Experts of a small language model.
Size: 10 layers, width 192, vocabulary 19667, 32.9M parameters.
Experts: 128 experts in each of 10 layers, 8 picks a token, a sigmoid router, a shared expert of 64 neurons.
Training: a variant of Adam for the experts, 426M tokens, 6496 steps.
Below are experts of layer 5 (counted from 0) of a mixture-of-experts language model. Rows are named gate (a neuron's input weights, with its number), up (a neuron's input weights, with its number), down (a neuron's output weights, with its number) and show model dimensions 0-95. Each number is 200 + 40 x the weight over its row's rms, rounded and kept within 0 to 999.
Before each expert's rows: "gets" lists some tokens that make up at least twice as much of what it gets as of all text. This comes from a sample of Wikipedia text that the model never trained on. Tokens count by the router's weight.

# expert 89
gets: " was", " is", " as", " were", " a", " are"
gate0,197,149,217,171,173,220,239,216,170,204,197,229,151,174,178,215,258,236,237,191,174,214,197,236,155,193,243,175,173,243,220,227,218,187,199,130,179,167,210,211,255,164,206,201,243,91,127,176,231,249,222,210,185,233,175,280,223,132,175,176,187,244,205,177,176,139,213,183,223,288,176,169,164,274,173,173,178,249,192,205,168,173,216,228,255,239,148,209,229,188,203,210,208,237,174,205
up0,222,200,106,180,159,166,217,233,188,182,217,165,251,224,228,165,237,239,175,209,184,201,242,256,105,236,216,164,184,212,260,209,273,202,240,166,179,201,171,210,216,121,153,133,207,213,188,199,200,190,218,249,191,228,245,202,147,187,122,220,197,207,225,176,195,184,238,191,218,181,239,184,163,208,194,207,158,209,229,257,186,193,237,207,299,141,169,255,302,190,265,212,176,175,221,222
down0,164,175,204,201,194,235,220,185,197,211,200,154,284,242,201,213,220,290,258,282,86,232,268,169,173,203,182,206,184,180,155,197,181,209,229,220,127,232,171,182,223,153,109,180,215,265,249,217,199,163,180,287,197,215,163,149,207,152,178,177,207,198,221,258,258,321,219,158,180,191,277,208,146,135,171,227,117,264,167,216,192,174,159,218,186,205,186,180,219,203,223,181,247,169,189,194

# expert 56
gets: " that", " a", " the", " two", " this", " one"
gate0,209,137,225,188,127,198,243,227,241,216,165,205,130,134,185,197,268,259,98,122,171,155,187,206,208,178,255,232,180,200,259,180,176,160,189,224,196,209,224,189,196,188,185,162,221,123,204,214,229,214,141,201,228,160,149,191,249,189,222,252,175,178,191,288,148,142,172,214,274,185,230,219,254,246,231,218,305,196,254,226,135,196,210,188,242,227,191,172,178,182,200,199,251,186,252,274
up0,211,213,310,145,212,136,165,205,212,234,196,274,220,147,173,211,187,180,168,140,145,242,194,194,141,174,171,287,162,181,192,118,198,177,174,207,213,217,208,193,229,285,211,213,174,214,173,217,142,180,243,143,260,159,163,199,188,214,147,151,202,241,160,249,256,154,168,204,249,158,179,203,249,238,252,204,192,249,255,153,231,162,240,172,143,153,236,269,207,254,191,229,182,275,242,130
down0,163,142,198,120,181,238,237,239,276,244,188,195,163,156,288,239,166,227,164,122,264,213,195,215,237,184,163,197,196,182,271,139,186,163,175,294,201,158,242,144,191,208,169,191,214,260,236,246,204,155,252,185,193,160,239,163,210,223,264,192,176,221,204,199,172,112,239,211,257,178,183,201,145,112,238,168,210,218,187,131,180,209,180,247,135,244,150,260,201,218,207,245,218,258,221,156

# expert 16
gets: " of", " by", " the", " for", " at", "|"
gate0,133,197,196,181,203,266,143,192,150,172,213,164,197,179,191,183,238,216,196,250,157,236,220,177,236,190,222,253,189,185,245,151,190,196,204,184,257,229,181,162,253,169,122,210,200,166,203,133,253,141,207,235,196,211,223,157,190,221,204,205,142,203,173,204,175,144,224,180,202,153,185,187,276,135,208,216,254,225,231,211,188,211,238,119,224,256,181,174,212,167,271,151,167,148,194,209
up0,179,243,240,199,188,211,190,224,184,230,255,232,174,178,184,157,151,189,176,207,186,207,289,258,212,205,130,191,183,173,152,156,239,275,215,244,178,214,171,184,157,170,194,255,269,271,222,198,196,161,262,236,213,195,246,164,191,221,178,286,197,144,169,163,154,220,197,160,246,208,175,156,190,206,155,196,139,173,148,171,302,188,180,273,220,160,175,165,189,171,221,139,150,217,220,229
down0,257,225,250,246,156,171,200,254,222,176,205,216,218,98,157,215,134,223,180,216,153,158,236,221,169,176,159,214,155,260,252,213,229,259,212,223,248,200,176,208,222,209,270,179,173,211,256,271,289,210,221,202,237,170,207,243,152,191,138,130,200,176,205,235,162,257,195,205,143,205,285,204,151,210,148,165,139,199,221,206,146,204,144,146,142,232,210,201,239,259,241,213,224,229,218,126

# expert 120
gets: " in", " of", " on", " from", " at", " by"
gate0,197,119,175,227,161,208,125,138,209,224,163,169,183,236,202,247,183,183,236,220,250,201,179,206,205,221,158,192,185,186,142,197,187,178,190,202,210,222,239,255,226,183,210,248,215,180,169,174,268,155,242,201,197,196,189,109,228,231,268,234,157,237,242,160,145,160,193,200,289,226,224,184,203,237,194,232,192,242,255,232,216,223,177,167,236,145,173,193,159,172,182,253,293,204,158,167
up0,151,226,204,184,192,191,151,233,231,210,186,245,246,172,213,77,226,185,193,205,179,192,142,204,167,176,268,217,165,229,267,230,171,185,224,189,264,187,176,103,222,250,227,145,203,182,211,152,172,193,169,189,246,185,257,228,160,83,182,92,277,139,207,242,265,268,213,184,251,227,188,188,123,184,258,214,216,178,191,202,178,154,256,190,179,261,279,255,171,233,212,105,135,234,220,161
down0,222,189,209,224,191,125,175,162,177,206,202,179,219,201,168,252,185,179,292,238,213,193,196,262,206,164,209,182,270,196,154,250,202,206,221,220,196,157,240,209,142,175,184,193,223,212,244,263,258,195,165,216,105,245,206,188,179,199,216,190,207,175,205,166,175,224,200,185,218,217,184,198,190,197,216,183,309,237,247,117,165,143,179,151,247,282,207,217,259,177,189,136,194,161,259,130

# expert 84
gets: " by", " of", " from", "\"", " for", " 0"
gate0,101,66,154,189,175,192,193,184,258,188,206,278,150,243,214,130,189,222,246,219,175,268,157,207,183,227,222,145,233,185,247,126,191,176,166,122,170,181,234,197,239,264,178,212,216,136,233,195,282,146,182,247,252,227,268,168,205,133,224,240,177,209,175,202,183,144,201,188,216,172,170,160,151,165,197,189,211,168,266,276,247,244,210,155,196,167,209,207,236,197,154,262,175,173,193,192
up0,218,201,201,271,187,195,162,245,164,159,178,210,244,192,239,99,190,303,150,173,240,207,188,201,256,171,204,239,174,191,188,319,207,163,166,214,202,226,191,196,173,183,163,228,221,199,149,222,163,217,186,231,187,179,113,180,234,206,195,228,175,195,186,232,139,177,245,230,145,210,220,236,209,157,214,213,200,300,85,154,201,250,240,224,150,184,217,178,147,235,218,267,203,155,184,167
down0,195,218,174,247,186,194,149,200,169,168,108,199,166,237,212,191,237,141,210,164,243,185,181,220,180,286,165,271,179,144,141,218,145,203,212,204,176,209,186,203,196,100,236,197,198,206,136,216,196,196,250,174,265,175,222,168,227,191,147,159,234,188,222,189,178,242,224,209,164,249,270,169,192,199,252,163,207,142,207,211,194,198,186,222,138,157,201,210,182,149,279,241,149,292,195,243

# expert 10
gets: ".", "s.", ":", "\n", ").", "es."
gate0,220,197,195,196,190,193,183,223,277,194,219,167,171,217,216,197,205,238,216,212,175,191,257,155,189,221,190,184,242,199,123,338,218,204,213,125,199,209,160,184,159,200,163,143,216,169,216,237,186,227,197,171,201,184,210,144,201,271,146,253,98,220,231,183,199,165,296,205,216,221,245,214,136,199,215,210,210,193,175,241,134,260,222,199,212,168,239,123,156,255,213,229,223,257,178,218
up0,149,230,116,189,276,189,271,269,202,213,155,179,211,245,149,163,232,206,181,129,131,206,185,217,192,215,205,218,196,181,257,238,277,171,177,174,183,179,154,300,218,132,143,157,154,238,228,202,229,228,182,220,238,227,277,205,223,167,251,309,187,137,188,213,163,159,168,175,205,141,255,171,235,255,253,112,202,214,188,133,246,174,164,189,202,206,200,206,200,253,174,193,211,206,180,224
down0,184,258,157,199,176,212,194,154,208,178,155,197,281,186,204,131,187,125,158,181,176,203,212,162,202,212,167,194,173,204,138,218,226,190,235,117,197,184,157,173,213,127,159,164,204,267,220,245,206,152,195,186,157,256,122,181,260,113,252,202,229,205,266,218,204,237,249,176,236,187,221,161,215,252,204,187,142,227,162,143,135,166,165,228,230,273,264,216,239,201,231,148,170,202,196,153

# expert 0
gets: "\n", "-", ".", "s.", " \"", "ed."
gate0,191,195,218,220,231,180,212,282,219,189,221,225,224,215,219,242,254,280,150,256,232,197,239,156,238,216,210,194,180,229,166,223,133,210,197,208,160,184,210,180,175,275,216,218,251,229,218,264,156,159,114,173,178,120,186,144,198,273,202,290,225,212,227,271,234,185,213,157,202,181,222,258,177,200,185,190,210,181,213,288,204,174,204,198,184,331,223,174,153,206,196,150,194,195,217,217
up0,107,274,191,238,274,250,215,269,195,241,161,181,265,263,240,198,227,134,219,165,154,152,251,170,240,283,140,195,192,191,202,200,246,149,196,128,207,154,219,250,226,214,177,199,184,199,181,160,192,166,246,214,152,272,267,219,217,176,189,218,194,239,149,143,227,225,195,171,218,222,179,157,177,153,187,168,189,191,249,265,194,143,205,179,203,135,177,195,259,215,190,214,166,165,159,172
down0,268,170,237,221,203,222,193,153,178,260,247,170,146,200,157,120,177,222,212,278,184,172,174,258,135,248,215,306,174,240,265,228,171,176,181,260,195,253,215,154,225,215,151,177,152,136,238,243,208,210,153,208,245,197,97,203,200,238,230,216,171,188,172,257,221,187,238,239,222,176,155,185,204,198,180,235,225,283,216,199,197,183,199,159,176,226,202,187,211,234,240,158,182,172,224,190

# expert 25
gets: "\n", "/", "\"", "s,", ".", ","
gate0,273,180,191,201,152,226,171,260,224,195,225,98,218,181,181,154,251,199,236,161,208,178,164,136,170,212,190,227,182,187,254,266,202,208,165,191,203,224,207,174,260,255,153,218,223,193,180,189,239,236,212,156,209,167,203,174,197,208,253,214,296,187,163,240,222,231,230,149,290,241,159,177,143,187,182,184,236,175,213,178,213,179,199,193,195,263,239,129,192,138,227,227,262,137,232,199
up0,168,191,267,194,144,234,167,205,215,139,174,186,184,164,206,286,241,275,257,202,182,164,221,181,186,224,83,224,221,206,159,177,215,211,136,253,186,202,147,175,159,233,250,208,203,231,231,221,164,186,249,170,139,250,157,206,133,284,121,246,194,188,170,263,160,175,222,244,198,181,266,280,235,142,162,205,183,226,217,229,240,197,200,196,213,215,165,198,120,185,180,200,250,164,177,173
down0,218,209,194,159,260,192,251,207,213,187,109,212,138,158,181,227,171,270,234,124,191,184,186,289,132,179,236,200,148,184,195,190,251,149,180,296,265,126,200,259,212,210,183,264,165,210,186,214,132,250,185,172,176,180,160,220,141,225,124,174,206,166,218,269,213,123,108,250,151,154,173,184,176,160,221,233,279,260,270,150,209,177,190,193,227,275,141,172,187,251,164,187,230,154,241,173

# expert 24
gets: " to", " was", " is", " he", " were", " be"
gate0,216,139,142,262,196,159,255,277,226,213,291,156,167,172,255,138,221,210,139,169,264,229,183,230,139,167,224,157,167,141,164,199,250,187,192,221,208,177,195,207,197,158,215,193,215,156,205,227,196,231,302,215,158,182,141,227,260,202,266,172,153,193,136,223,131,140,225,231,217,210,189,219,252,185,234,203,188,174,123,185,187,205,182,222,301,187,191,235,137,206,204,176,186,251,178,214
up0,240,169,194,198,184,160,193,263,221,184,177,163,202,176,196,167,256,235,211,197,150,258,233,202,124,231,298,196,203,195,212,119,218,233,73,237,233,193,193,276,224,180,226,228,268,225,186,217,154,233,225,194,223,179,204,191,310,216,190,237,191,232,48,169,203,210,220,269,222,287,163,146,166,213,204,166,189,152,246,233,241,195,252,183,195,171,207,242,272,203,220,150,219,227,173,208
down0,181,126,200,235,172,255,137,84,188,176,193,236,171,190,259,176,132,191,197,179,203,156,234,112,275,187,193,217,100,224,94,191,182,205,230,233,233,199,227,276,205,233,211,193,184,271,209,170,153,245,243,179,213,216,235,166,233,188,211,146,196,207,202,88,194,210,233,178,254,182,209,216,131,124,154,180,139,202,224,215,166,228,272,195,209,292,176,222,249,237,248,195,242,216,261,264

# expert 2
gets: " of", " for", "ed", " to", " 5", " by"
gate0,202,194,264,143,233,159,205,177,207,223,230,310,143,157,214,165,299,189,251,200,163,204,281,252,191,164,159,202,200,240,217,143,203,233,184,219,215,104,308,198,195,200,88,199,208,248,227,182,193,149,153,126,167,195,197,181,220,234,229,301,216,166,181,192,182,196,243,188,195,174,197,179,230,176,157,140,221,208,255,175,195,218,206,219,152,196,245,201,183,166,165,249,230,169,238,186
up0,271,195,222,179,214,166,229,198,173,150,265,231,183,170,194,152,287,144,188,239,129,207,180,247,224,234,181,202,243,178,210,224,173,222,226,181,262,195,223,280,198,255,146,226,214,183,217,287,177,181,226,87,191,191,129,124,174,201,143,151,248,220,195,200,142,202,193,167,208,214,168,235,154,223,194,176,193,251,173,132,213,173,235,185,232,189,257,201,213,238,186,306,184,203,246,222
down0,162,202,199,125,162,234,268,185,176,206,153,93,223,195,248,159,202,197,179,206,219,193,182,293,217,221,259,244,194,172,172,243,155,193,145,167,260,222,99,182,202,241,173,178,171,181,195,187,155,194,238,222,174,194,229,135,287,218,174,200,228,230,293,229,143,173,211,236,157,200,255,171,226,142,252,211,203,191,197,221,141,117,141,158,231,278,190,161,224,167,215,203,204,205,130,181

# expert 21
gets: " of", " in", " to", " for", " by", " from"
gate0,265,219,217,175,269,212,212,242,170,236,135,182,113,200,195,228,185,262,186,179,208,149,185,231,196,219,145,238,209,208,156,221,214,260,203,187,127,186,175,270,140,206,196,217,223,167,249,247,245,242,238,249,223,163,210,181,250,265,173,200,252,187,175,176,292,269,200,182,209,142,142,197,274,179,206,187,194,231,217,163,207,267,161,253,168,177,246,250,240,119,208,155,228,206,248,190
up0,150,292,174,260,128,197,145,201,214,161,241,221,173,247,154,204,185,145,178,196,173,262,241,199,189,279,214,140,248,200,179,199,162,232,196,197,185,224,130,215,186,214,189,181,166,242,229,210,166,249,211,172,205,176,193,205,207,182,219,237,258,154,225,175,211,144,196,236,179,268,143,223,146,260,194,120,186,227,193,232,277,247,124,125,188,180,271,166,203,240,152,252,210,183,97,251
down0,247,175,200,128,217,147,213,229,214,221,176,219,254,171,169,170,235,179,200,192,215,232,267,163,224,166,165,214,206,232,177,153,240,130,195,181,250,139,267,200,182,200,148,257,185,146,259,177,167,115,204,177,232,215,162,213,143,206,286,258,185,170,163,154,127,228,228,186,221,151,212,188,180,174,194,208,407,180,256,179,162,182,236,210,224,178,231,251,167,170,240,193,235,181,219,219

# expert 30
gets: " M", " in", " m", "M", " L", " b"
gate0,187,117,173,111,160,161,162,192,235,197,188,224,193,283,204,198,213,223,261,228,239,158,208,171,155,214,180,206,186,177,256,201,186,208,218,189,200,141,196,248,227,211,187,201,225,183,190,157,173,203,114,186,192,161,197,167,271,135,171,175,220,80,239,193,217,202,229,167,194,217,225,248,217,173,213,264,140,209,255,180,145,213,186,197,204,176,118,237,161,206,191,209,236,199,199,149
up0,180,186,174,199,218,127,296,170,253,185,231,176,230,166,217,151,181,172,184,177,197,171,121,68,196,126,209,182,188,189,206,243,196,171,202,169,179,218,149,209,166,211,197,169,233,197,191,254,201,217,251,205,155,169,202,249,223,168,167,249,184,206,224,149,183,254,217,190,126,105,229,194,197,180,263,215,199,109,220,110,248,178,199,283,185,214,227,163,153,258,220,210,256,192,236,210
down0,173,197,141,227,166,170,228,198,201,217,101,234,151,214,172,167,222,218,238,140,297,165,207,256,277,235,216,230,208,218,198,186,149,215,225,257,180,198,179,176,199,247,258,204,263,183,153,175,183,234,236,272,226,157,210,170,268,219,238,321,260,199,263,200,195,245,144,236,231,224,196,243,191,191,188,150,131,203,190,159,171,188,178,214,227,195,112,239,163,176,170,199,180,218,219,178

# expert 90
gets: " as", " was", " be", " is", " not", " ="
gate0,177,210,192,203,184,109,212,247,160,229,219,222,184,242,216,283,201,220,200,266,294,208,214,231,236,161,271,184,153,259,139,181,237,201,198,218,222,169,231,164,168,234,168,179,178,130,136,204,176,248,204,189,187,269,109,159,244,238,162,225,131,197,248,242,256,185,174,172,209,221,129,177,209,206,230,176,239,282,232,151,192,241,156,157,207,108,158,178,204,212,216,232,148,203,124,148
up0,209,255,206,206,255,113,215,215,167,221,239,219,270,211,252,142,172,229,188,238,291,215,224,184,183,162,187,174,142,265,154,189,188,192,213,232,186,138,151,224,182,237,171,173,177,115,227,197,223,210,200,204,151,265,145,222,246,178,245,216,176,157,187,180,210,215,150,262,221,203,231,209,216,185,257,150,190,241,229,207,259,213,231,195,129,185,183,197,236,261,137,204,161,200,149,199
down0,239,184,212,178,209,160,223,186,228,255,190,224,224,202,179,252,178,246,285,236,212,213,189,194,184,112,287,189,119,208,207,242,182,194,214,304,185,241,198,135,201,158,184,206,174,228,168,167,254,157,239,256,141,219,226,113,123,218,278,225,250,230,197,176,214,252,174,215,255,276,186,215,259,220,171,65,89,174,210,160,172,110,221,235,142,213,185,131,156,210,207,216,204,155,156,155

# expert 81
gets: "\n", "==", "===", ".", " ==", " ==="
gate0,211,178,188,261,157,222,232,229,235,203,259,219,242,196,208,190,220,234,219,234,164,189,162,245,276,190,154,171,140,236,173,220,215,176,163,175,198,238,207,192,241,152,131,139,246,167,221,244,168,164,128,166,203,178,222,162,246,226,228,209,108,147,138,248,190,193,163,211,240,199,215,254,250,202,166,185,198,206,157,194,264,226,238,124,99,189,257,120,212,205,196,231,205,118,166,204
up0,148,213,223,152,228,144,194,91,237,145,177,189,214,181,222,150,167,252,185,185,222,239,267,207,282,193,179,215,229,176,204,160,149,226,215,277,241,204,145,159,82,164,206,148,204,198,201,205,189,105,158,154,198,147,251,220,174,272,212,220,226,151,98,153,247,158,190,207,239,215,211,224,248,159,202,235,185,210,250,104,175,214,255,192,206,233,220,141,258,200,226,282,207,216,118,221
down0,179,198,111,220,179,284,264,238,173,242,230,221,230,160,186,242,203,168,206,224,176,241,140,243,213,191,161,176,166,235,263,143,192,217,204,252,222,245,123,277,222,165,173,175,210,92,241,188,191,248,230,217,275,222,199,242,169,162,299,159,166,262,271,240,180,193,120,210,104,174,254,196,188,212,159,192,173,169,190,204,220,291,185,165,199,196,206,169,234,172,269,215,191,134,277,206

# expert 100
gets: " P", " B", " T", " S", " C", " G"
gate0,176,245,189,267,264,115,232,210,186,178,182,193,188,151,221,167,225,174,172,204,192,204,212,264,156,186,210,213,123,219,192,270,243,223,203,133,211,214,205,202,190,197,154,189,163,213,239,178,211,267,219,235,208,180,168,143,137,184,165,119,205,261,246,213,232,175,191,260,264,226,227,206,186,219,262,149,273,308,186,201,160,171,220,122,239,167,230,223,243,252,207,175,212,249,203,247
up0,139,203,166,224,215,151,215,187,218,292,110,166,214,156,229,186,266,234,164,187,219,188,237,214,184,214,211,233,195,172,200,263,172,210,187,173,238,188,227,240,262,118,213,267,124,216,177,174,253,191,231,153,236,203,232,147,107,132,186,169,258,243,223,188,234,209,216,231,258,181,200,170,166,199,232,135,231,205,221,204,230,173,241,139,169,174,156,174,197,278,186,151,149,236,244,221
down0,175,225,137,133,238,176,232,149,200,207,194,216,231,226,161,230,169,235,172,185,138,166,238,229,212,133,193,206,207,228,137,204,201,215,284,159,170,247,241,127,135,249,222,175,179,123,224,183,169,215,188,170,191,254,177,211,221,232,231,217,142,201,159,185,169,238,118,302,180,192,266,191,269,98,211,184,175,201,145,203,214,147,268,183,169,191,194,179,233,227,161,263,284,240,165,201

# expert 83
gets: " ", " 1", " 0", " 2", " 3", " 4"
gate0,208,239,180,265,180,141,217,161,254,204,208,228,176,204,106,204,277,228,239,222,265,214,179,214,210,188,196,171,244,223,232,185,192,214,196,232,180,176,124,123,134,174,174,173,201,149,178,252,256,293,204,171,221,178,118,222,187,231,229,211,209,190,129,249,162,183,138,199,164,134,125,237,219,237,220,176,243,211,226,237,187,153,306,160,175,242,267,173,221,147,214,229,177,283,261,204
up0,201,132,219,220,180,178,210,183,175,218,242,164,182,202,131,204,239,202,255,207,182,191,195,221,163,259,157,188,149,245,166,289,284,249,232,222,187,171,181,203,148,202,261,231,242,192,189,217,272,289,212,201,198,164,257,134,158,228,227,256,172,150,222,248,195,169,232,199,227,121,196,267,161,194,168,152,236,215,204,200,239,222,241,159,179,230,208,196,176,188,122,170,198,235,191,151
down0,166,238,183,252,214,262,253,162,198,209,189,253,171,236,254,252,228,238,223,193,209,223,136,166,155,226,184,169,157,193,186,222,191,142,272,190,188,190,129,227,187,152,214,195,120,222,130,245,259,299,185,171,171,120,236,226,238,156,213,154,142,157,194,202,186,211,206,235,217,235,229,218,186,207,197,221,118,254,235,209,188,252,179,242,236,181,211,178,230,159,256,177,194,162,189,175

# expert 85
gets: " |", "\"", " one", " No.", " years", " number"
gate0,122,279,267,181,172,152,156,215,227,200,240,181,128,98,191,171,171,194,213,181,164,248,191,216,195,212,96,235,180,265,183,213,215,199,230,171,144,167,217,153,196,137,273,255,160,216,244,229,264,135,161,152,167,185,181,194,208,228,187,111,179,187,237,165,234,204,181,145,251,264,175,120,185,210,214,218,240,311,223,182,304,193,131,232,261,255,257,186,195,179,179,182,220,255,184,199
up0,212,168,212,125,256,184,128,158,186,144,157,273,177,199,225,204,116,154,260,191,206,147,99,187,173,217,250,258,191,196,217,164,162,184,245,223,226,223,209,201,236,326,212,158,230,196,157,258,238,137,271,182,174,166,206,238,241,237,203,190,152,243,167,179,214,246,251,307,213,283,167,176,256,140,184,210,169,224,182,149,208,198,147,208,207,125,165,140,272,194,266,182,219,189,183,245
down0,267,143,158,236,214,164,227,303,187,155,237,210,236,210,191,168,235,167,222,207,265,232,199,192,273,160,222,180,204,159,198,271,163,236,188,223,182,232,220,165,199,187,232,180,164,133,217,180,195,224,253,128,228,225,215,232,212,183,189,134,127,124,263,212,217,205,298,196,129,181,232,119,126,228,206,186,203,126,209,219,197,102,258,183,182,232,182,176,185,193,240,263,224,207,216,213